config = dict(
    n_layer=10,
    d_model=160,
    n_experts=64,
    d_shared_expert=0,
    router_score='softmax',
    routed_scale=5.66,
    balance_loss=0.0191,
    vocab_size=8192,
    norm='rmsnorm',
    norm_eps=1e-05,
    beta1=0.9,
    train_tokens=865900000,
)
Below are experts of layer 2 (counted from 0) of a mixture-of-experts language model. Rows are named router (the router's row for the expert), gate (a neuron's input weights, with its number), up (a neuron's input weights, with its number) and show model dimensions 0-159. Each number is 128 + 32 x the weight over its row's rms, rounded and kept within 0 to 255. Numbers have three digits each.
After each expert's rows: "mostly gets" lists some tokens that are sent to it at least half of the time. This comes from a sample of Wikipedia text that the model never trained on.

# expert 37
router:110083057161118159135128111189101159117156134132130092121128132167070129115116115126181116120167153104161135181127091191195109104082115072141167169091113134126173130103096152109114151147095138148115147142155168113176070148095165191124099120107084099145151104130147083083081160172101058157149125159142136131080103191185111104074174143119119100128111109142136094182104160101121138150138155157178161113112058075179138082094131126100134111097150153088144111108186135188177144103071116
gate0:152169152164105111115146066122131145107157119102049166187153095040127148168119164110088124162130133086173037131121124160065153143106117115121179128134126112116134149092087142064115136156130102139149175114130123109101161096077146157126096137126131138128116130106102190126059137120156164140140162163054114103130129144103188132095167102125130159160092079160121111102134170142089138119144061154124136119100149120089111166135188160158113062172098096188155103092077142145136129075063084
up0:112066056137129189133104111136158172120142169142134124142094082150114079099119141126146147105103132071128137146128124114132121074035156105132103128123113200176104127168161073152135114113121118112151128100175158071168140123166135133069106167136073093152145095163128122164179109158074122093177104099094142134161094074105098080093175106101169106177111111125103189102070126114142176095148134105199096152155116133153149107200178100175114134101168150093108113144144136079157117176161142
mostly gets: " R", " Am", " so", "U", " Ar", " Bl"

# expert 22
router:099098080166136159122106094169129108127143150092112085145130138139061129130082102127160114088152172087152102130125096142193112116073096073169138193080097125111167089110054112115120130167092143161151151183158137122108081141115135143124089165097083095110155060108159119154107199133104098139126137173157139142081090161176143045117139103155120101170137100125123078161102139154124106159166124123143156138110076100136152119065118116099126099113162202078149144098193132200178111101104157
gate0:145101165121152123136114127130106117066076151167149124125119144113091151147120146128136119098119113143169160156145151124121140097135139141086070179121129165091128119159133083092065085166071178155121170070147174113124109088085143163117115057192111071142119173132098167162164094130081112138156216156105203102077158114096163126122103110129128154183140148150178173145083152111139133136179157143091141139102082124135133105138176165162115149062160140168115169051125072157148139162062132
up0:134136138147115160129080096087064150138106095099174143176076104142129077126220159149167133079135094086173141105095130140126157138117120132135124118154180082116132113169147123163114135098135147070175141146150110121152125161100152108142158122143162169124155127150134055117162171113129130122166143167134173120195105170088162104127159176162101082185159105123160126094109131093148137093093126068129095135117123213118115124202132126117098091055176097111181104125220156112120198105139132
mostly gets: " f", " Z", " United", " held", " El", " En"

# expert 21
router:122095108143123142126121120148098141114125156091135068120142160183080118140121112096139085120156139118159103142094140180142051133052040076165180159071095099108146098107095103094078113194102154143131133153177142124137055139063151148081107130119107120097148117126176074111082165146090063159169171129141098166100062161186110113107137132130138094139113100140170096172086164111121120133135145103125132130096060089149141086109113096096167107100162154109131103112138119189178148090093104
gate0:111123086090107118128147115140182181094156177156100150105077089037133096143107176160145154144117124117149177106130110139112173112088107087126165155139151190128107092081134120068170121149176091140094102191094090139083109129146159107164158149150159112115164099086117106103087140158181107112143175109158152063114141156148118129097136097127192132106109143072159135181041106179148119140153186112087129153147186095124130154105120108170142097136106182126127072089117103142155083128139058
up0:144198140082115135120090141135102150152097125156132096198162134093106112160139133108114119093132173112157122098185135102125137126195131166120109111146085146119141137086143114176090141107041184122105106144105147132171155125090086176139154162146143147174147128154063123099150143107199158131119090081129136138064126079135129112118054130103090102132023081115116142093174120043114123107142115166137106119146102094084154186145066105120116140138174082113145118137143168104069153118080168
mostly gets: " a", " A", " an", " one", " En", " One"

# expert 36
router:125024076170115129122108120122087191116130171076132112134129147159085110162101063118128142116161148054171129156070117155143110122075068107125150138090086138123149095143064145161119159215136109181122150147148123123156099174070164153114105161121098138109154100129164076133097195137070122146165114141171120177121134159177113133111129122178107095138098090136116106190118161130084090128180116110149155131084094113141149101102087075127161116099186138098166110116187102113154146106101121
gate0:139142147128122145133116098160149118151138113126181124120151120150138091143151157113171091101111113074149109175124113141122068090154136086179136204064092060092152042180106076133128076138062149159109128162130124166154078169071192152113091212159100095092162089126100018097136111113128140101073126149122111117141134113136092134146122118142124080118106098116139130166130114165146072143172095198092097136093141113140130120142141136106183086097124146134102142102188162163121139125119096
up0:072151121152153117159116155127163146129120164159100127146098101160103178159108101163112159126123161170112171081183148167163123147124081089109129121160091136163154139087181161128099116112095102078134136154111132135206183102089130059122081106102125147159120126149163232096100203168137089133147162126146144157096131114193163134153107052108094072149164152108132117125102143111145147127087136078118138132087150211114177126164101157196083154163141133133132113139090083160135068141140149
mostly gets: " Central", " own", " lb", " western", " major", " California"

# expert 62
router:114118095142115150136130071193136160130139124092155125148168150139103148118065105135179114109156194101145111137104092161140096112115106101145149190107104143083117122129114114116091116195090151145155140174191162105126067146096120184101108121111105120123166094123193108129115169178097063172144142085138069189124076173171125072120174128163121120116115120180177118165093141085095136128180155131175160101097092094138117118142139101138120092092161197128165084073164120194165104075121106
gate1:094123135107125168131073177166124186208138124116129129135160100129121175137129124114213142116115142139118131103157148129146073189136137125148089112119099102177111149137145101093117126123134132148121202136196103103179137149136093116125140116104086119119060101147146126134103206159139136110160208123122095196115117145140186113148177115109109123084144106148185063145120151050177177133125190138163106107063072102147157167144124101131135150157132140179082124086146099073094147189115115
up1:096133144161104171143180129120091067094121157181131122176146127141158160126128083189042172176076130099126123130093085148106151106091131128135135122180101119113134186129133110109099116148083137131190055166145178126093151078082124150162100137177120140106132122111144075116123101139129158155119041179126144142153137156152124149131144159137119112156167073124093153158129085190106116127115095144123171148139168165045061084101154137082149113081066175112158123182081145117116138129164095
mostly gets: " Al", " c", " War", " comp", " same", " Ch"

# expert 2
router:117057144179145147149110078186124149114175164116166108151164129173111135127083099135128106087138161117140098145090115141182101153061092071114114163069080156152151107122138100134087116177081150147139132184172147171115094126118152174078055161142053092099141051088155115125121139175136108156143120118154115156099098176144079109103134131168096097103129069147155069195103136115134102174166118115166159156128106127107167113102117123118152097113160157084150089056174088141166129135118131
gate43:149164117146120103071113121116087160195130211097091131122209115177138071112058181148157126133153132096101128077106104138157134174120091133118121130129117127131125112107133103135166135130224152141066066126148171176118102090124105140169107152150165101129085124108123118115151094170117149116186138160127133136170085127100085128114117152140127161143137085136171139105122109056161133109125180117140173115114138107161211085095116045064114074076137081140163090171116105116147149111153106
up43:121094115053172127096136159158159126126130140134131083117120119167136140119169062113094173151090154172168130140174169077158141143148147102131141179136147132100141133117135130111033131115087063179097162102154077068160180135162136106121156086183170077128185164157094159089125103116111111183151135131050089138177093165194125145053163190136125120116123185102127099143138125157152092146148132114137081171176169172140136137121064135124129147149169127113114108108156156152096115164128134
mostly gets: " Sch", " th", " ro", " included", " sl", " Richard"

# expert 60
router:058090114145105159151108078180088116101145131111131106087172165147085141137106105120188119078156198117164071195113118175179085153111087077100134117119141118120138103100067129115095158142112157149145160151223129105141108160098119151105123191116074096138152100093115140135137158148114057170144152139173123147104074146185096091082153122168100072133082108154166098123085140132114124128205145124133146116144089103154175093102108099148173095096156154075172124136136113153158125090096132
gate1:141147190101105134138110109179089120110158160085190083157144163106078130111098139182078133168130126156111075112126120065103111106165161071103128149142132114158177147107194164153122137165109175100200155124115161156144114144160106142094109138093130071085105102130139162123123142149129132150105183167087149130218174117133070064086117141189077143120053099170203120111116084162101166149145151139120138154099108130145104163178113120088103106054120147171134124154133137087142138139110134
up1:090153118120096163085136153148138094095148132135114101117136176089189018125209092153106131110133080069103073154117139097097103094072147125098097135135109077179080106086138126116105152165129173140157169126172186136124078132140155146091108028145121111117128162149141134120140133139149138085098135121121142199110117085091161078111089163146077151138099124173128148128156118110063110131137132098158145076132114068108098141117166199105128148103105105120081085152074131129147131181139157
mostly gets: " had", " would", " have", " Th", "F", " several"

# expert 4
router:127090079170124154112127108143104125106140157039124109135153166161084145146099099052145115045138158121118111178110090138162054145084082103152142154069125128123143064113106142122109102168101182150141140136147137125174092129053182166075049128080091090112159118123144109145104165159110081138170150122172093136090109160167119097078199144134143121130105087134142125150074137116116078156150121083138143082119077104155132110137113094123154084109171131111169118101169126186153130085108111
gate0:150133168162152115130123129125121129087121118128172132164133081180114076147157162109114089175133190100182183164136100086123053080120126197124058089140143123107077120127108132150138132113070114136109142173124194118113085070122094089143167171085122102149119116144130158137190106080150148127085090183181092163109116158169138183185133131127150123158088092175110149136125125038122121120123108090110168129140083146146109140135103144185123083116141134106080104136187130153091184084166165
up0:090097133145173163102132099150191146146116062135122153110125068130166144111163162093166195199081086184093179144154080148143201113168126101174123066134104177144141130141131140113120115118199177188108165081095093080160132115154162152160156110160092109123188129090125138146079161108147091126081122124080071095111179129109129130126137175100112148060117121091131132183115122184127129098133154128145138176101176141084132099130160120102133105108123136162146107138118162172132119196162108
mostly gets: " been", " being", " An", " are", "An", " were"

# expert 55
router:079082115159152116124132065134138170148185124067146134120142157169071133155077073118125104069146134093141098164106081143166096103120092062135165146099116110137167107121097131145107140181114124192154107143169148139115066122086167149107120192131098072152141088119178107127091170169107076157110144143144110151037112144163136104105155109133127115130126077141129099137076119112068104149176138110195110077120076101149114100107124104169146096089163180049180135136152130155175106115138119
gate1:163142070117119110121094136120121152085114157095116144107144147128127150140152112093112161100109129119113086136135133153122066191114128136125196119110085100169104149116097128064131200131136145071137166126174161160115124129141160103098194089130148161203159186134129177109070176119136089136166151208090164152107116122100128163161180084120138135172184175114106126157084120075091152191075146125185168138115203090099127148129101186136140112118100136150166160144122069093158134115132068
up1:153130131114150116163082165121098138116161108190191147139118150109142107134164133139112130087072163201068113182107127112158144180128175132237109132191130119153129157121149128195126112161130096147101137110095111068122077127095143120118141096108115151143120143120099108104143099109076112109127104172088153173099128143119115179125037130177124095095121100141111161097076081154170119187117073122143159165200182118142128137066143073145119118131205158101121119121166119138110082086131104
mostly gets: " did", " could", " East", " Paul", " And", " Gre"

# expert 12
router:109039101137110117126122101157098125114164163112147087115141140144098121128086055106141122131137173099151122172101105165165109132105081073178159171100116102128133091132082125129104146163083162159137142154209132101135115149097166155087120133116114086136176097115157119145082160150082087138159150112170116174082127164140076078092168106123124093120085069162148095133065166109074108158157134129180144123099078112137135099089093090106186101081142161101148075101181131193170156063106125
gate1:153174063084097131066117134123094135133109120081199152113152133095131128141143101051112076126142090117155157125138153098106160105132057149092135086126158152088115099136105095171087136133039144090124113128220141135098124139112105148130144146105068093112110160160123092115104147128152105114114110136150076103104071146117124056123127169131128151145112173111183091083138157105126087161157085105109100144174090130170121095139136166189137129042165181122083101125129063115162177168141149
up1:149164115117165131106170138097120112122147140146104066134070161105130161130168129156152133139097155140080114076060093138121088149071168085115155141110116162193126106137165078128111161166139088167158116088131105117109173118160166129171106100115174125096108093183099120132115094117091150147126096097135151151087128091118140161132086148159099120171097087168079123161118078237153088051133133142055109142140183114116102184124167108111203053144129100143094111088133131154158093112128100
mostly gets: " D", " C", " M", " B", "D", "C"

# expert 41
router:113053114131136113132103109145085169134166179071136108139143149140083126132101112075157104132159190123127111192063066146143098135092070099180137136119101130122191076118055105103078156181114150156116105117163156122138101158083160173065106133126103046133147133104142094082106148154087092132164129111134110141118090140150107123103168126126081125141096085159172088161105171105102120164153141133130125127108099073137146100071109074122150068099175155126138086074148107159161140107067080
gate0:112174161157119133113136117162146131102144117150150120116131103098041138085138083190159067130121072101112107194110053126109113120147161111214158135125123160102191128131109108143095160115057188133126144105175119086138078150142168096144138134102092105081139133156187051148117118128119181132125146146107081167119075167138105098090178144121092156087119119161147055101147157129094099119143160144186120078107099143107128165130151117152140081132083158101086115105162112098190121167118077
up0:093197174109174126087137142114158132125138078153092131115160108094085151098071127190156092109066071115140124147140052132109139195134138142189120116125090141132189153071143142111167143114039145102150098143154153147103177171151182084108140167128121085134120136149179109118125079087108147092133170169113123122153116130102119135115109119134068159053131121193105068077150200153107161101099133140159123133108100132109082123101153083165152080142089107147081138134088162099131129135159116
mostly gets: " on", " at", " under", " with", " two", " both"

# expert 0
router:096089098174141159149131087159122153111155122120132123144163144182093129103072098123126114087128165118153101173096105128177064107063096096105184201134097126141168089133111116122090147167093151177155125152150129125124108158091156155066120153088061114129152085128140119108113157179089088170124110134133107141085127159126134113100146120144098097135108113135151099161105132073090126149153157141142132082108071059139119071111104143099158052050148169052163110080166093148165135064080091
gate0:100117134088105091165100248144137126167118118113148120095117094123116103080134145147118106154115080145136142133079120122059070127066105128164176115164112090075173131059142085089119143082152041093122125167162102144136176191170172096086099129126115077174185150146104129123117113115092093119133175119163155096143111128131127148157085133095145103061095100164167090113182152102117153144151170101150142101136121114148216177146094120120110127073128121110127120099146138136106083109150101
up0:079102114145120115103136092091108155112126147156110210142153140104162143163117119134145148175113160144133088147176123107129173112138154136098082155141093104144101133161119128148094098143096175159139185073117159073147095087116132115094129151167069106147143108154173129173146128195097110126101038134099126148090158132105112117085232102155165197166119121113142139149140052137128084107123143101105106133166110105117051064108103150091119137161086134181190121195076091158135164121134149
mostly gets: " G", " J", " Le", "G", " un", " pl"

# expert 49
router:099067098180128137101099107142110182138152152083101085127150182139118186171105071099175119125158173127119110136129106120151103113071072076134141137069065117123127098079097144116053131129093118121142153161125131100173112175093137145104095158106102080145170120077176105105106182166110075165131109095153111149114117159159107122114194124133109086117067113166139083174146180069120091157167120154133191106114073147168120105115062074135150110102164140098156116100169115188137139117115118
gate0:126133116166154097105117130161135130105118113112149077097141123202113137164193137087171131141121134094084085127061129119129122070129109120086103113105066145096137140141153184142123122195099109106078129113121122173149125102099182138153140137130041207121097084158120119096130187128134133123091139133214163213130170122176163127132150102145130064104115105115114141161089130117133127121123100110188115148064077115125175124172063151111107123078175139155161115063097153136099183155147153
up0:087138158093178134103142108121179194162111128088080208214128145104129087166137149197138098117125089109091115192192118140123150143166138160133137159178096050130137133104161111087129136141120145130124200136116089139161180133113127063155099065084152120104154170123178121086148146165110085139178142147093109063150128141133147087100063171129114146136098147074128110120176139166118107140129093092154121092180125107122144093104127108177122058159147121129081152142131144161112091114096135
mostly gets: " those", "ose", "for", "icated", "ulate", "oper"